Weights of a small mixture-of-experts language model, trained from scratch on English Wikipedia.
Size: 9 layers, width 256, vocabulary 16282, 32.9M parameters.
Experts: 128 experts in each of 7 layers, 32 SwiGLU neurons an expert, 8 picks a token.
Training: a variant of SOAP for the experts, 286M tokens, 4371 steps.
Below are experts of layer 6 (counted from 0) of a mixture-of-experts language model. Rows are named router (the router's row for the expert), gate (a neuron's input weights, with its number), up (a neuron's input weights, with its number) and show model dimensions 0-127. Each number is 500 + 40 x the weight over its row's rms, rounded and kept within 0 to 999. Numbers have three digits each.
After each expert's rows: a language model's description of what the expert responds to. This comes from a sample of Wikipedia text that the model never trained on.

# expert 20
router:504481555545485489437586519463470554520486486510536436455513559374557531494515512565534488475434487545477468568477406543520466475478526412537464562525417524527476505477580484499512413541533468503447492493497508454550505471508462527491445547541455499479444517486456472538500555512447538420483449463438511512490517486483522492535510524453525471407500514461458588516453477528559514517481
gate0:523547514520482432480532554498482535489493462464498497467514505487533531514532491474491484501592479604492502511405449526507554531509562467580460562505515461470556541476505511465513478409496531406500531492507533530514433495473475504478486519503470511504468499506445529533521591512429462538575447522422454570504496505484577481524543528477464462475493490504487500474523518504496473448463
up0:511509423461488500448441431515483439497505478533519519485478487566542434475493485559469545493433479459528519500518486484539488479468539522509538529524479533391447532431489537483493561521518476520536500521465502563463596422443504485542508529518514502517500469576524509438508458499571498535549480556494463477454566472544397497484491500463564548540532542511533441491565505488536470553464
gate1:434519474466455471471514523490523513507530523550493505491544510499540558498529575527504494499449498536481557465465447486507463516519525517522458497518516429468467505476523525461474467492523440529507534595515505496550519491517539490517502512510428502513478465518455481512511568429571523476541517520401430582475593493477518515476562562476565503485530497516502508599515522521546523420559
up1:507554536486446586551496471524503480512475527455496564486549509466477427457466438489474474524521560542528492504512583476434489463537422558520564463493517539533481534518564491486539516557493484530462494393539495483452511525524473519477561429482502510587521472478544508501502458549508543559450507560579518504496405513493431583496490453524512519490494481558513505462455544387502444572478
gate2:524581542528466460479519477544537522495504552496500458551544485422499482506495475469445420507487540517526481489506501521483540569584489481563548513508503440414528459511521567498435495492526475493459474551514483488626521559510486417430452433482470531511506487535511429487522459539525522432466528519494478461475532513507525456570440447498456461538471481451467469520435440444503474491530
up2:532541567488514454384544506493500486490497467429530526497444529506548492499485532546516397470434452552488474543498479481503560553508488502566547559486519418505461544476586539485510466477603523480446442496520493493563542461511503480474506517488490513520540461481509505596496529516470486462528429510408411522477520510510496515527497454506502522508412504446444567556504478450543460530530
gate3:507557513512478473517489485499454475566550534448500491455452435557506569518526557550498512512552458503490550505541533473534459477500505472474443540492456593435477501497513511484515511577478564537506485551542464544532465490484461530450521617569537427474456536431511500521502477456367521466476502475500560507490522555444487485447470519422411477522449499517506538495477537473518478584466
up3:488452430528513484440508504505505543512490486450452494483544520447483529480554561567473586539492477586491419484449491495483424505499560495530483516482541553472495445469409515519526491458504457497483464502464424561518523525517457589417584532492508418538498531532473471471562464485478520547557569432526533489513498517475568545399519506536488449527481494563446506469461540457487449547440
gate4:487431545513518567459452502465541538499490519516493533462416474485541583485504535490518534460539547466444493462521438471559561486470503438466460502565496609489524454429529501495512523547454463500479420482555475477507477471486492499578456484487463462462472487513498466438513551511468487522456513501505482408525494449519534485509522419514464471428504486500485573481510444553478520594470
up4:483463542483477472453539521506513500474439472499546426510495480530499498474435412522530523546436484493525426488572462503500458456431500491505503510454405528451439475474525461485544447469583581511456527496472495492516480414541479492453472580548483491495477416529446439477527442583459453447454527469455552516480544524527620467476491493550485518463540497575554485430488495515511520528532
gate5:505487495443612430437536507590526473500474537499496487466512564485500559516457505508528525536570405493566446494525491507516425471569456490539496479530519522450536544512459512511492501498481491541473507477503466570528422454525471527404452540514506527482477541499470470539542454503513472558507489461471513499553487506549569481520498517500466399478471460525409572428461526447453423560466
up5:556425511471522535531582479529436460548509500455518491467455535546401600498506532513514487539583486535546471471510534521623392439513477513509479512462542585483471523449545500446522512555479571483498526504501545519480488520518433576457421480568548486459461494455527446473535518503526436482465499484493466456464539474462478483451457510458506481488547453478513494503488465468532485503522
gate6:427462511463534519516519517465519400448481522551567414544463584542564507463496502542535587564489519498472438526578471514533530494428494482513538486487473522491459454465573490528565501470511510569537572475468479476460519485452445529536503538511474451419529480454536532458574440588518540441552506498526476556495506579506588531414517464470541467507526468449456498469490478571576511496543
up6:424465538564465534531527464467475475450446521502464510470537547520563405482482500455523557540475522552450475523442490515498508516538505461464522449500448546516547525433544584528463484543474409495527544528542439417520551526472496541524505568525477442516495491528509482410505480517493566478454495487502545501531536540514551536513543424528473459469500440497508507496507465523574448547527
gate7:463513447568417525486468516483480475487528462543465510471507541465560522509420497490524438489517517447490488467518513502530519507450535462463470521581486396467512450481491487477519495479442543507458412472588498526448572525507463525574502543553439523543496446480521475574502495517475478467483493491381547453547553491490494458562553485489428486484503531531484561465432435488551487469470
up7:467519458565477533522473478560463543484519434538371584527531507446484523483459532500463443519484449462526490538515450510420453501545518479507498584545498534527579468549511419487573449493482513522543501425502533554420485566538455536489481519526464486489506541493549436526465548555447483508490543477493504457607472507488488492486535511501435478530473501544477518494467455536466502486513
Description: List and clause joiners: "and", "or", commas after words, and "by" after passives like "led by", "appointed by".

# expert 28
router:493500549478525448438555525512490529604502496467483411452539534487534511485540478496576498458456552494537561519512432526505453482513479468500545508528442464434546499575557503507509430473515519482453512526552514454563459471484499445484496577505553445446485531487404439537517500539445541462456492451441500548569482411486570469541464573518467488454508484474511494530488498533505502427481
gate0:471492438537425487457589508587477405494488473494517506462484546492463470482579537558511457526497423504499518468490516430456450462535490499490478595561535529465519473492550483508486471519475445486538477553421510443474498549473492530466551507490520457493501564479446463485525574529469441530530461438543486546452494484452532519477536505474486512503481514518417490448460567488555462515586
up0:495502510469553554524478551517489422432495471460526506497573485436503463563505605522485478476445472554526534556440515507514496522511508502414477496402519533547470467494525413466523461581554541530492466506475536532402509533500534543516546563461487537532504526416470496464529548575487512503447503464580528518465514524433446514486515536494524448552514482595451488528553510558401526506531
gate1:445492465518473498464495499475509501452527483457462501462500510497520550487513592543467499524462467549490569527521500467525471544472555514518528549513498466476449476499501532516517527467532563490441489512497576461427462443508473563440555534495579452443574464448447539501496478465524548557487459454468485507453598520489564457483490482423556528418540472473465487559544455562474448521500
up1:486435410472505553438510483503524482432494445490500481448433502589535475463528540533455563502452479512467567516518479513549484542443548545518473547492517503542517534537539513504519479449550471511538429464443567464463493422493493546489524485482578425422526528458461555516545513436539487526528430484487435521430539531443529536481496530434580536462496471445535529581531472586422520493561
gate2:539411448515497497488537552443541487617518510524565503482428546419439501523515517587545434504441454512527541498505538528526482534564575500466462509541535509524414511547447480479536450472525379482559537475511567488479494480485512492528459549504522478543498492494506523517555559581574497504492569503477476519468482570490553498493508468512557520522541516428496537474493560473553570489527
up2:460444496470414525480467569527466468467518557519527546481474472468465523527565550461504482534583557530472443436465527468517523434417499483439474500555519492461464560504546503457512566491523490532557567494473477475462453498507489473521547533548557487507538574456422492532549436515433519522480561501517488504420524558452515501510537523445536472543512485522508475484541481487512542498494
gate3:498456478425513467451554499530471527552515512543526466516571495486471494528480489559477531536507474477478508499505540487444478557511511388461495591440565567423512505418487569506411525504538443471555544529533454547565499517500537492505517515509462539449480539501490455509534570489390462444519547502504508472499573508480566452527489547543540543531499531448513552516419516537431504445489
up3:520435538400477526435590505517492524509503515523513477498484565493469504534480453535492516562530525505508541527597517505442473559492526445475512543522488511410510500450547497466508484503520474484507528535462481456539492512475563463515513495461465569455566553508484489527519582509435483434472578476534523471472484512443556479510429415559499565503479554404489543508540451513463529497544
gate4:481523487554472485365506510507431505571438419551491478488458462527494513494536490431537529503524502476472370480474514529447492544530465516506610580478431542527540483520504535520518462506497483515478500529611486526561474513450472480408487506517533557489463484597505427470487501561456463437570473506528517569466503445492481469475445566479549506575489467516504470523477550473507508500458
up4:431552524590531477341524544504444525526437404494548519441465486532518518514476522418552513473525536474495410449441458525452493547511449509555559600486393486520569469522505487527484464499477480497471529488557493529483498507430448450450538558508535539482458484545452419497473537582433448415562531453478546588499509476521536452476447553496534476514497465522524429539535537533493581438491
gate5:562538494496587524509485524521500459514551426457424453462515519466475493541493487491535432475534472559576568510481497538425576570517540506522465544503438477466484527526479470487475498453462520549491470488526546577562512568528485447538523480554572539540594503506519521446520561578506460452412555528459571528585490466539483466480529487427448438526511510531516468555521464522508526448493
up5:563442510600566507551509500575441536508545413497433438403473555515612531486482538441461500497499463518511481495436457500515502526479523467552510620479424469495524501572481506476483520540475480521521534532517476531567474520519504503456537485576506510546546500470504537472468504517457458511513476481439500418583472490551453524411538496475464484533560485493483509459476527469451511471518
gate6:580514526516463480409584485433439449489528462457469439464461535499514516502479507431507509494566527477472584544509522465493488505513493484506494569500490501482534499492527545520481518468415416504548508579568486477462509521431470542446464494511457494441517580490470454493501530505455516505446492529439538518565439463510494451451520525504527427533439427485539509494487485500499529451457
up6:422549496613513506569460528526535523457523530461471530451486462486525509551495497535498450555499487544511429515472574502489496485522532472484600403499521530539493504566544452455482560485494469474387420510527447452493473561529523512509482587504558497419507565430519528561467526474515495484520538473570556493517431484431466480501545476528545477519485501541518479467580550491488545484535
gate7:455504488552553565482473563514472493446482454532533460455499515467567511483566576523498514510470469573529508491420529462475497606492484505505535425497531525404486495560456428553522536489475459512526420542508488551520560524452493463369486482451477494498485471466504524527490596433456466527557492538554467534463497418463487471509483510515498507463519507516450437495489535467511545525484
up7:469538543491546531481481464496533471500476504424494452480433493430523485488522511372494434483503479534457494491469525456442457588449473522527471516560491491421547505503484522569503503473499433526497423466438535507485540484426469427442463415450438537543535432562472513551490580496475522488516550537517528521534462437488466460497554523464460467463489487425475429517532468434502508451423
Description: Commas and comma-bearing tokens ending clauses or numbers, such as day numbers after month names, ages, cast lists, and thousands separators.

# expert 21
router:505506514501551427449583500496463550542535510480523444447570525432513500480556507511548471444422463510518554531503393504463438480495525385557463553547455503499509557526564456497497427529546489500463511510470538420555446445511450477473451510498500492509438541472440515580496527556473527401508482481439498501535493473490545494523476583468503489478523539485477553531455496481517515490474
gate0:491494500496579533573552478539580533437569501503526530527473511570533503464432533498460516478565522480534563499505484480511433521518540552455555528596510505523566602520555478574604456521509461539535519468434528476515548509535455513468491472527510486526529430483506531535465495491535568439574526486526429474486474513471525489484489482523534521526550588439536505549507496578410524458495
up0:478535443462410497495435513462493461530464502461488545523511456487455500548527451506449525500489479470514446545522549519576560508512445504536466437463500435442473443467449584470449554500438538446512514513594528552525495444488526527509495522432438514416493482491492474457522522499561483544493498554499509446522514604498506458506496458560515482479482446548462524501491529430471466500464
gate1:516442490517605479485508483482439509526505492497534514504466540463495495516524545463454503486441512512516552594452531500569413469460538530512486521466511617581484571500612534504526537558507509479432470453427559473519464547478505544513464463513454523521481498543459448496388477490468581461489468515537522461458521507497465492524490490513555504487522521444516531594561486508471449480486
up1:537469602409532490511451552505477465566530445440491485534471531492550417504558496420504454513474506524492577614471504474518487482474592535491498578479447486495495516535563506459558485599495523512515473504503537492543549537435494477467503571450506554493553519499472531491418410516504550504483469549490579532542547533449499490546423504464497483482541469425456485548506496534473529453541
gate2:397551499401519532526484561466512511462554452562511466513535554549531520505463565570456487459475471455448467454512578517515569538454461487479479515492484475447475513479494496492583441460516506517539473425478498504419494425496480507526479438512547499453510491527459470487541489433509482538507492526408413509375531558427501466454513545439538582476528535565514477511477476590489484469475
up2:495473515463519542503446577441477560476480503444451467470491609529404527556551526562469566466494439561517488475505544483534551513561519462553523480454494439445516518530480501531508485512547529497514521461520509478465571471461490479515525493549575523470470430497477554472532525530532519498473516463432488588469489504417498470511477485496616572485545466530482487545509548523510461459554
gate3:492557456490565504473463503466475511538475515610497457476543539488483530553556474532501553509539493452542476547514338499455504505566482469511526522537558468445497544496544442549542529507531461526559467503422539567527440504521514510522497482486566558501452527512528503564452464527481543558501567472412508461486482598571497487449543515555471463485464509537478579469492482480502472434518
up3:502469499556496483496469474451552495451434552442427521489466543479496490469431471531448502485513480489479525454519541550516534482508539478444544506476546526511461530496547559506504466547535499515507558413557486461375612465461481527482498499527542482512541527521494447495514498537475486508575472515536523527420497452482500561468518468411478527480548462510506461519485504529548513462505
gate4:532544528495484466570544541452492475523537510467510527464532624541507510486521536516518525511507467536543527568521471489491474470471598498511424570467518510405463537527528516513494530475487537473538489504466551534478504511437482491467598553488481454521509538466440474568578561510536529460487449494384442524516488498518503523514566515507485494451455450508462525471512514553530525448506
up4:502474536444510553496496483501529497451533497475492537522508405528500449503527509502467470529492588549499527472446497538481473479507488509536520510520459516586484492484464548487468495547501449545443454516494496509464514638454540532568454467450417454497485485530541490444485420473496528523505524476625579512426526495405477487539507508567473493499500517497474471532496510429421486554502
gate5:522491492494480482511519468493529427511517561464561457505465406527505515544561592438501493614513455469538477475499452504490482538473531519446479526506507540472501421544494600542528444495480531439529580518470532543505411560440485543517507528479502466452438500549446530507594450535506422459524532469539497508512622456522505469523591547491422457482503461476483541502477495428457443510570
up5:466471490469499447568479536491526521405558459464548519534492533550565433467492468488520562502461454515463478591599456481504445457484532463530493491441519482542456479499571505526496490474521531405461567483438488529510541497595467563427541501477500533455536503394461542483491487471531414486607425486505497529513552478562496451440509443509561480523490533522510497444476497467479502484484
gate6:466504555433518421471534521547556450556519521490519472514459488412461479488481438515448458513556426535541457529499483467388496532567505448480407437532457550452447515530515559501484514501559482439571545539534406574558513501423477423490480525576516501458553537559525526545482489554413441466479486526477564521454500492524542496514501543488554438487481508528461492512450504476471484525495
up6:513495466443554527525477493491544486504538453494566491530515564515483555541456535511547515489467442536496490493485588555488526523478405481593497517522454454433515538497475467441493474521502452509541575479464497394510452446392460479467507531495456493448521529519504612543470547481482492503498508486508518455501531465534562479493542498511456518432524501416550493519567523493541477450564
gate7:524468509551476474527469475579495494513515529570472501508511469445537447470498417546539533482537518523466498487473532467479570495555457473561482498609458543513463510548571489476557462559570496564473542474467511510505576580493481510556449503449465447512514501498523478475491442552514506518447568497534485454539497593526577482480490457487529487494548514464479485522461440507557483556450
up7:485462491518479466511488455549549467512387537524509493481512538472535549495525484546480557426500447571438472476473619484486559509510444510540522492495523494580502455519521462397559455484545500557443486445483515449422520478496517533476467448475481458498510467424591539460462435574513533538488533456533514504498489581468582539486555473489465506525514492499472525532504501487575492502509
Description: The word and, plus commas fused to word endings such as s, e, a, y, in lists, appositions and clause breaks.

# expert 6
router:485520487553480482447529564499487614517467525451431497501520552511512526476502466543492502480409455454478526531529554534556512526472550513494470485479409555373489581528500487518484405470589516462513503509571556472491531512500499477492473536513498439451525575524501515607448479549525581433441469477586492480490446506539496497483557585471470556500533541531489511485460476493552521459523
gate0:482522498554449462438491501501437555557417601503514468513526505449475540493519504515536491511456446496480481536464486449426445494521541465545495486514488519510484518499469502512541463479579435608527519453532528526433540576531466506437541539557576440481531569418457534562510555565489546469492446504566508485506541495509551504465456501481472579482519551514539484500508500532530485529541
up0:450527512486444448466518530460542561539488497475483564449530511496520434538532535558616440494525544497480460577428517470504491605471472499552515470520489478514497511438494518518503442456478455550497555487468477497495461529480453439436492547568506503448511579520485486530533482512557594582468447503625511465518432443484554456465483556533479580492520513525512461571462492494518435480466
gate1:511495544539475491537503513421575532497472553493398506530484508451493547533576485515536519494467462427497501508476434505558496525481473495468564523475478517455533478486541500469515542502518426576584436532540472471477579507536505527528468473494463504469484516536478466548416528491521502476472559470540467517547482521482468472437568539489505461452491494544433579439467484522521478404502
up1:429511491478534528471466492482493526515501475481449467463505521531488481490501504436393507444455518495477488444570454451581511473527490508559475521525476541480455521490432558472466447471494521473476581561437489562506525527500496487520536551549463558537495478537409505481572512476507487514509450460543451406458418570546512490521537531462524548531533527447510479543464505506486508446537
gate2:480492569558515548504464521464503612525537463462492526484498531476422466466489442503445476490513509532488491496528473503431474547451455512467450516468432535526541483490526552447480504534540467531550491461514520553541506565548519450489459509485517549426591537507452485511575453554495528497434504492549470465434452502519482465501503422538483432563485527421477525493514453492502487467521
up2:514453560498551466514580472553410436485558531487469496531514411500504558477534492452554532504486424498548412460508515451515541507529523520489499522519572453532528409542507496518471516422466502522471486483506472420513481443468505516523417431508508531478485473543511520526492494399499548538563569545526519520477458462416449546512449556480546524489458517513506498449501494495513482462525
gate3:492488464569451539460488530449447579569489557549559528501529523500477455485507505437420529470462359520492531552484507508501502512497452474496505494537419516497536527496491539495524506484469486567558547494541515518508504506507521537495453498479518526393502526532483479533552523539544435525440462483599451469490457540554524545543458552491443569505608461497425483485508439505559501541564
up3:491475476501515541567526506438511535579507524539545513487506529530460517516531541465462533478560500527445484511487514490464471469565477541484432470496499514478482516517476525472403525529457576479498461539531543596512504518496522551497417555542472548493532489496516519555529442530562525392443518548489493460529472529564499478511453513484499576533578454496512442538534454510462488548478
gate4:522449476483463499528507512497522550565537576439481525505555467457512475526547420482502566475483496500529487534482561552555459458537528518476471495499469479515510499569472500492547535557533473458458461478467466517483605514602461461524442508480480473481457562578468498469522608516496547525502478441450547465554542479488528497541559567521492519413477513481492498530533489526456431519505
up4:512587504492544528490537544505470483514481528490561538519509534525529515445530455602506532510509462485477526523541431516512550470521511465488488436471482520577500502563482557527566474547486356491550466476535493481493590568509581568498445499508549543517535472518490521522482527484471499525492517510424475487548480486525511512481562502493475523496505452532532469524406575542531446466556
gate5:532511562527483507499450454483486443499460532500537518469548599454506565538532509516537494526524527496494482496469509498483438514544500481412494553475487466461498503499498533465509520445530505473489523436442516550532465541450482500464487517473502501518440511471478494471512529560485504438510514501457443536463453513594560479532549527525576502484487533502439460470423511404496533529439
up5:525499485484479542534519506518490485558517470485460475412458424535482480475554580530516593469481527495507457532448498551415495465491419467477487471507518448507527435514514578569480480549431462501466483480459519460582485488518491557489428477523473561486458531500558506503476528483456476541532539483523523445523516485466468498467439523555442544474460462505553535504570478530430465501565
gate6:511461468576448569482504457594433482582477469532502489570492514464492467511514547592501516454479429461468498559498504502532539462579488555461483533481446562492526517507497581511430513562466483494465549447537519513505521516508454497479502471472491435596463434417532464544508442528496494399461527474527476508559453472591527442517538549552473483480479561539505530508473483555481479483547
up6:459522498447572451578509536484561498446477471471526488458526479470456485462553487508414503526534521517503472547486502430472482474504521490579529458454522481509449447549437424442482538447529507474503453515464497547464554530438470466476497396474520540423520574556523496494530467470491485524487514485468581475482489453479503554515404482474573461542513441443504472508472501423460571496508
gate7:482570475486458463574471603516509535407439561439445494541518576466514550558498522434466611451537527482460461506490538536487523548501544497516463469475493539464543540543526541553564495477546469560492495450505526485521457444550445461479556498538501434519541462508399552576544513564504555529443533473528633492552455485519498512492509476546485530509517558504500492561453506497495466478564
up7:513471460499511505456547463513476493553477458524542502435483396488565480532501454444501485474497449495508484491470473515484472465523513527596520552587536458476484484495488533468459495514524504459512459521540402424539505548508523532480431431469533519499447551503493544490440494419491448500584531536413477492546469512521462490469490496470609453478468510540462476451571451490535502458489
Description: Mid-word pieces of learned or technical words, especially adjective endings like -ic, -ric, -ium, -ological, as in hydraulics, volumetric, specific.

# expert 10
router:492517560451472419475510511481506542548486472450562439530499453482489481524480454533576477499461499453559486552509491434546528574474555471426502544520437497479579517525522450540474405506552468499515479524569544472529535483448501504482458518538509531544468550553544521539472481551471524453533491501528486510507541455526498428513508549471515505464509588560465555437412452498565572542494
gate0:562484576527442429504533501454470494578557515526486491450534525529419499552546536500550507472477478476526508521472559520508439503546450522496464493463462577464556465528463464525512465536419471523526577507547574547528477603536501530508477548489439486515501513499485565473541500505454596584480510511537430476492457426502520507456517444516515496514537470501485505461460560467627463560539
up0:549463578489505509498536403472443493484523464551527586448478517492502494536535475499496541517461468434503546469475487479534522559498471566462549452508463611488558499557559504481471486456498540444482548501481550435484478437491517528549489558454471523474448502543491536485476528576447481549535550531497451486472449483547560567450461546537561474509520459469519509517496569556514471464524
gate1:467558459422503467433470488508478494547519503492481572569541443453455486524497508545577433507443560466542487473459541552506468449479526474495458499546507497421554481503510510552534524575498456524515493464464479476581441538485470554465477454554504475517515573484477464515426520543432536461482538515456542478516539501455551570495529517457510570521468465527527505503439504450434470563456
up1:480488522535519445526488529507517512487463497507547526477491557556513541500483500511511617453583509512420502526549494529526529520492486586491506559519511517511499481576479509486486494408529499479537437507528546479455484489516552449516526488496564547453445496450466483503525491486534421513528513521518463505393450434527505492483533537518504432553546489453499438466551520572510483473611
gate2:455499530450495501444528480464473491502464484484544497567472476574450527536522494529530488487511498470590490498515497434488538485475536455416497457560423534533564506494512491506535502514490466515496549488457446445446498468424534504485475507515522519535471549497577473534514519602395448439501495494497525564489471484544499535632465521527486586470480614579461534423397491522478546468531
up2:533489553446529460464492504465549540461456482493435441523486489561525535600523604558518510495475503461589494517494521465483518509506546505558496408548452558482528473453531523542493461522475558526460558507485501479521537420540461459494473465544555529528489423529514508540534538476466515490494521486486554532476497509528486449551470471534508571510521594547454531458467462477519509548541
gate3:485617490439440531555553454476483509474593475561526450508486460441566446572487536472470481398498550483491481552508502523552512524490516542513464511506498469512539493462513494471472536473493421518508474455561523499512469538414484549529551538511480556476527510489434549460529477456496553514503571525503544465539644523431451432521532472511463476438509583502475494510510435525506513447478
up3:466602508420430510513488496510514450441569471562510435530450519448548470549524565475459522443504541541489528538475572535502435508483503531560481505509420543483574493521483563469434460520503530553526479495549522440462467467475455523521515534473487563502509487525486533489473534473491551519550553515466495512499619481432539472498536534478506482416534565490508537524509464477513545502520
gate4:548531540546502513490560454493450485564442529541511520458520534520396478472504476545513483457438476506566501464534550512512438519580547485459520452528472522423517503445445414470531437570511489581561543512457565536501561509538504458479490493555548501439553545513427500460503533474520538461566568478527521482508484470563511484501424524493557453473483451458612555520476567450507498496521
up4:543508503562472481506565484455539441503434511519493418483449502472459440512392558534470465431495441538568493466536448523454509534561435546545537593463481460459498529471516490511559532490476478537495570544476570533522449502458508484483541484474492521535464590449500543451491485474490475539596548517509503449514534514525464547451481546516547488433527481505447532493468520560518429516496
gate5:449493523527428512462524530474461473513554454564535543544576506473503537467469496538535506458518531518507480508456541507517438448495489450504467474572454486521560437556514542495554492509534499478515478494482568509470451487507511498553484601511443563575482498575473490566605518548481443466473438546539460540490535469500587493489484524529529548434448486468479590442502481456537470562597
up5:509516507459456484464535589604476485469514472483479546481543529499472529445517452432546504535532514581484537459495491541545471479477545528614562536549558529479502490549471534438409439501466458558541458504534491485518445559483536526447525512476551456396467485546523449525593508481527457465510536515529516478535551470530518529460411513531535444497496551487487530548566509442527532498477
gate6:533519492473530483447507564511542462511506450409556530513526505527469491553491471420530503483551516498435484601499473481495482421542556502492575563567478510497418513459470504452553503461478508602559410460571428502547511527470509511530472504523522545518464510538526488438490554521430487468532475481409481556514464475481417488519545521465527442464549567478532452526473513450500578525497
up6:465420508544551506549438444522494456424491488460432463511479486531492509530456515469494477487479519472455517514513449498465501450529533532495556538507437552469462468487609506505532523489544502524498495488570530502488511543523504470450480528532498538411521419538491483409474456498475530456512459530471515555548556478448527524513456490454501542517529483498518512455544467521465539596486
gate7:580462460538548503420518559481453494452544464514501556554456439519540491520526516557512491449465502427531463552480489528571530488480529519496567567457454486483561508555461513461508474537553519522488560527531434488506497515509538504540445563521531487483445513548537460452448519521393468395563486490493510477562563472440498452524563503468542569534459545530528503521489630534567539515569
up7:513491445524550505458495590610574543555471469506517471611497440499553498518541565542523527493501555541523449493497453504434541463524532562513593531461521481438554500451467475503483495493512471519493454517477510465560439605458495537476435503481536565501494507470515485539491438497427466468496505531520573549485561502455512491521554553503491519577472510600506559445447526489506494462453
Description: Nationality and ethnic adjectives or their endings in biographies, such as American, Slovenian, Lebanese, Chilean, usually before an occupation like politician.

# expert 1
router:570544566477473462475611511538515518574443503473511464492542461492436479488518454484554507488458556440538536513516409471506434523453501444457499468494449477489535503479603455495508406463532491453457471519566510490516477485488480509443499537509511485528483508514473477514584496579499473429472475489478542549504510428500550461554473526527477486423485558453511521446401448509550541428493
gate0:467508479440483486463495494497460533498483535519504564522576457456513494571453485455494488487484502537515439529471482483500510499488470426384526564544497467480555435521484482511512473563520586526447456441474532526540538507552505461519470555494408454414455515567508486507541496523470472502527468498516459502546482523465447460530506471444385509502483469437456472441439441522498439510488
up0:519531488425563489428555455504526525578531519488510538496531527449515497449483485485501420514542515522596490525503445502564568519470501497491513522496495463474513445490518465474522517581557501522465472510540510514500543379485472518551487521460455484445473575531497549515522445493539519519522573420509456476559518497487618498481505481473446519526534527484546499507475505455413555511525
gate1:502481513463513513505494466506536509523430496502498537524505514543530557518462524613506497440475570485541491540525470480524443447502488474524488457525517514533527512472537534527481476466476487482617568541541536549535507447537459544543487478500458530480505476462480539505534465465499481458502461512461433479475467499506540454525482540499577567481443489445610523468490470420554566433537
up1:442516495479534538560429486455483488486617540492493532527501599473586471494402443420462536499467465421463452553515476419483552434539501537496515527553531449453443470490418476543533489520507507554506478482501516532489511471443509460526518470449539452578474414549514460511531485525515519514515512513460501537554498486473506534532544435483527527482549443548465497439483554567551511465478
gate2:456424481500517448452575494521468451476487444447603480482504466532469457470509528522528446491493450497520509500447458516494453475494537443473593462557489533477503472459581420464522493543501516512517572517510502530468499460405460501441458596566535503442469516559477521481501535559531485502578539532487476524571570477458461408526494497497492523447513502525427484522391499512544470462533
up2:449512501433490412470460535535484452543523511478497506497482487530486493525457441483432472517519515453508484497483457494543475498468522531488457508551413521452481476450458442484503526488451528442540561526569460521520536458454521483536450542521494498531599607556507491467584487541555473429564491563506536565494620528514533490557472533403497473482441448489446409441468503493508594498486
gate3:527493486511463424510486476476470489498478542484473504557467484495572498463498524460520503413493545559545545543490456464485511479430504562476524526467449525556553497541586510465547518486513465509510478499524571452547462482465443509522610589513462488436509519518469550513571549529538543557509472429517575593522502424478452492485585520496506505451501507533476528500533411498509444482528
up3:525517443461462516464526516492493509535445552474473553523465455489546433457463530453504438412506552550563510564447446477480496534439557583495561511510511529553498480504541480460513527468512440535507474502549563490465488464437526531441590549518456479452491527501423544491576538511535571561517442442497570625518477494480527493470584544486539509484471505527523514491514471497473411469448
gate4:557628523480571458487493537524487556489541484494491511505456521514424465541563526436543500502466494478517544489436482425506532494516442457402467505494483505465465539601537504493479473464515497476562474518553511555509490452485549527478521535513580545557522508508486505441478507516469468440470501520432532554463487471510550513563545463410543460548468498446456480455544478501526514527478
up4:513521532443568475533461559526523499491505476464509474517519461512516434497516471445601394460500496505474519457532465548473540508522465531394460493519519495472449470538482459548518524473519465482466478481519520531497479486544489442489497500491471551575538485537491494473442490578481527465455500575603589528487536492539497493485558493497425424433488451485450441454457555458560572427512
gate5:554470504493550492428551493498524441576466469534544549439535488541418478426583404516498508410498491446547509480408522542438505553570475468480539465502505531473498487473491511530429492502505436515484481554557495528493460559520488498530419566501435524488429521523514460463581523478533481481479526522530497519433467519487565470513423498551519519510412501437586513530482537477509449510536
up5:490433452539498512509491463567530494460494511481496529476478523511525486530498459484489501494460522540485450605483585502439461417449454509501529492461451481553474593486492538473565418526517501523481588480489523492474515516431523502429481516531473412485575453507488473501561504553446564573543545556483433480458459545474445502471572449566480447415472533545500477461543498544511528456540
gate6:511471550564541530478516543553491455498464490437457475438490535427484488549475541546482492515484418479643574488527490460549447517444534525445545488448435457512514495540506467411488455545565447520516462508445497475477471552461443444441505517457571626481564490484489524456530569516434479465492483515443501501519522460447586423560523459492493483500533485444498448514486425531469515494512
up6:503554544452535524509520574545507500441432469440438450506469499459449453483456486560438528536525388554587509455507503427499467489465500543458590540461436535470537412502565496521558557481563466433459536545489504502462445503408433480425521461480606600437502450520468512466539568457468414507506471529503515534518544486516542398516513472538545485470579490469487486483474480506432468481456
gate7:478482464450485523441497483516524481571443446524570436510454539538526493524482490474501503519498506433602480546497478505531463590529546517532523494431453462515527503465518426513435479467533477561487450470517512497577541386442537561533527437506498555469478480543541475435508493569477479445539549477463520555516498538459548448451538495499584561478553517513464488539462529498436556434520
up7:479538428499503407537483466494484521446535553422478507506475422504478455485471505482455470457455491470499550540513536463467522445492463528451484515466461508465569517529465602523546549563436548452584565485473570497512479550560521537526496504478447467487512562482465528566488475466486475546533514469491509439558543503492438625531497523447415470503506504525501487459583498501563446546514
Description: Years and numbers carrying a following comma or bracket, especially in dates, census sentences and tables, such as In 2021, 457, and 1931).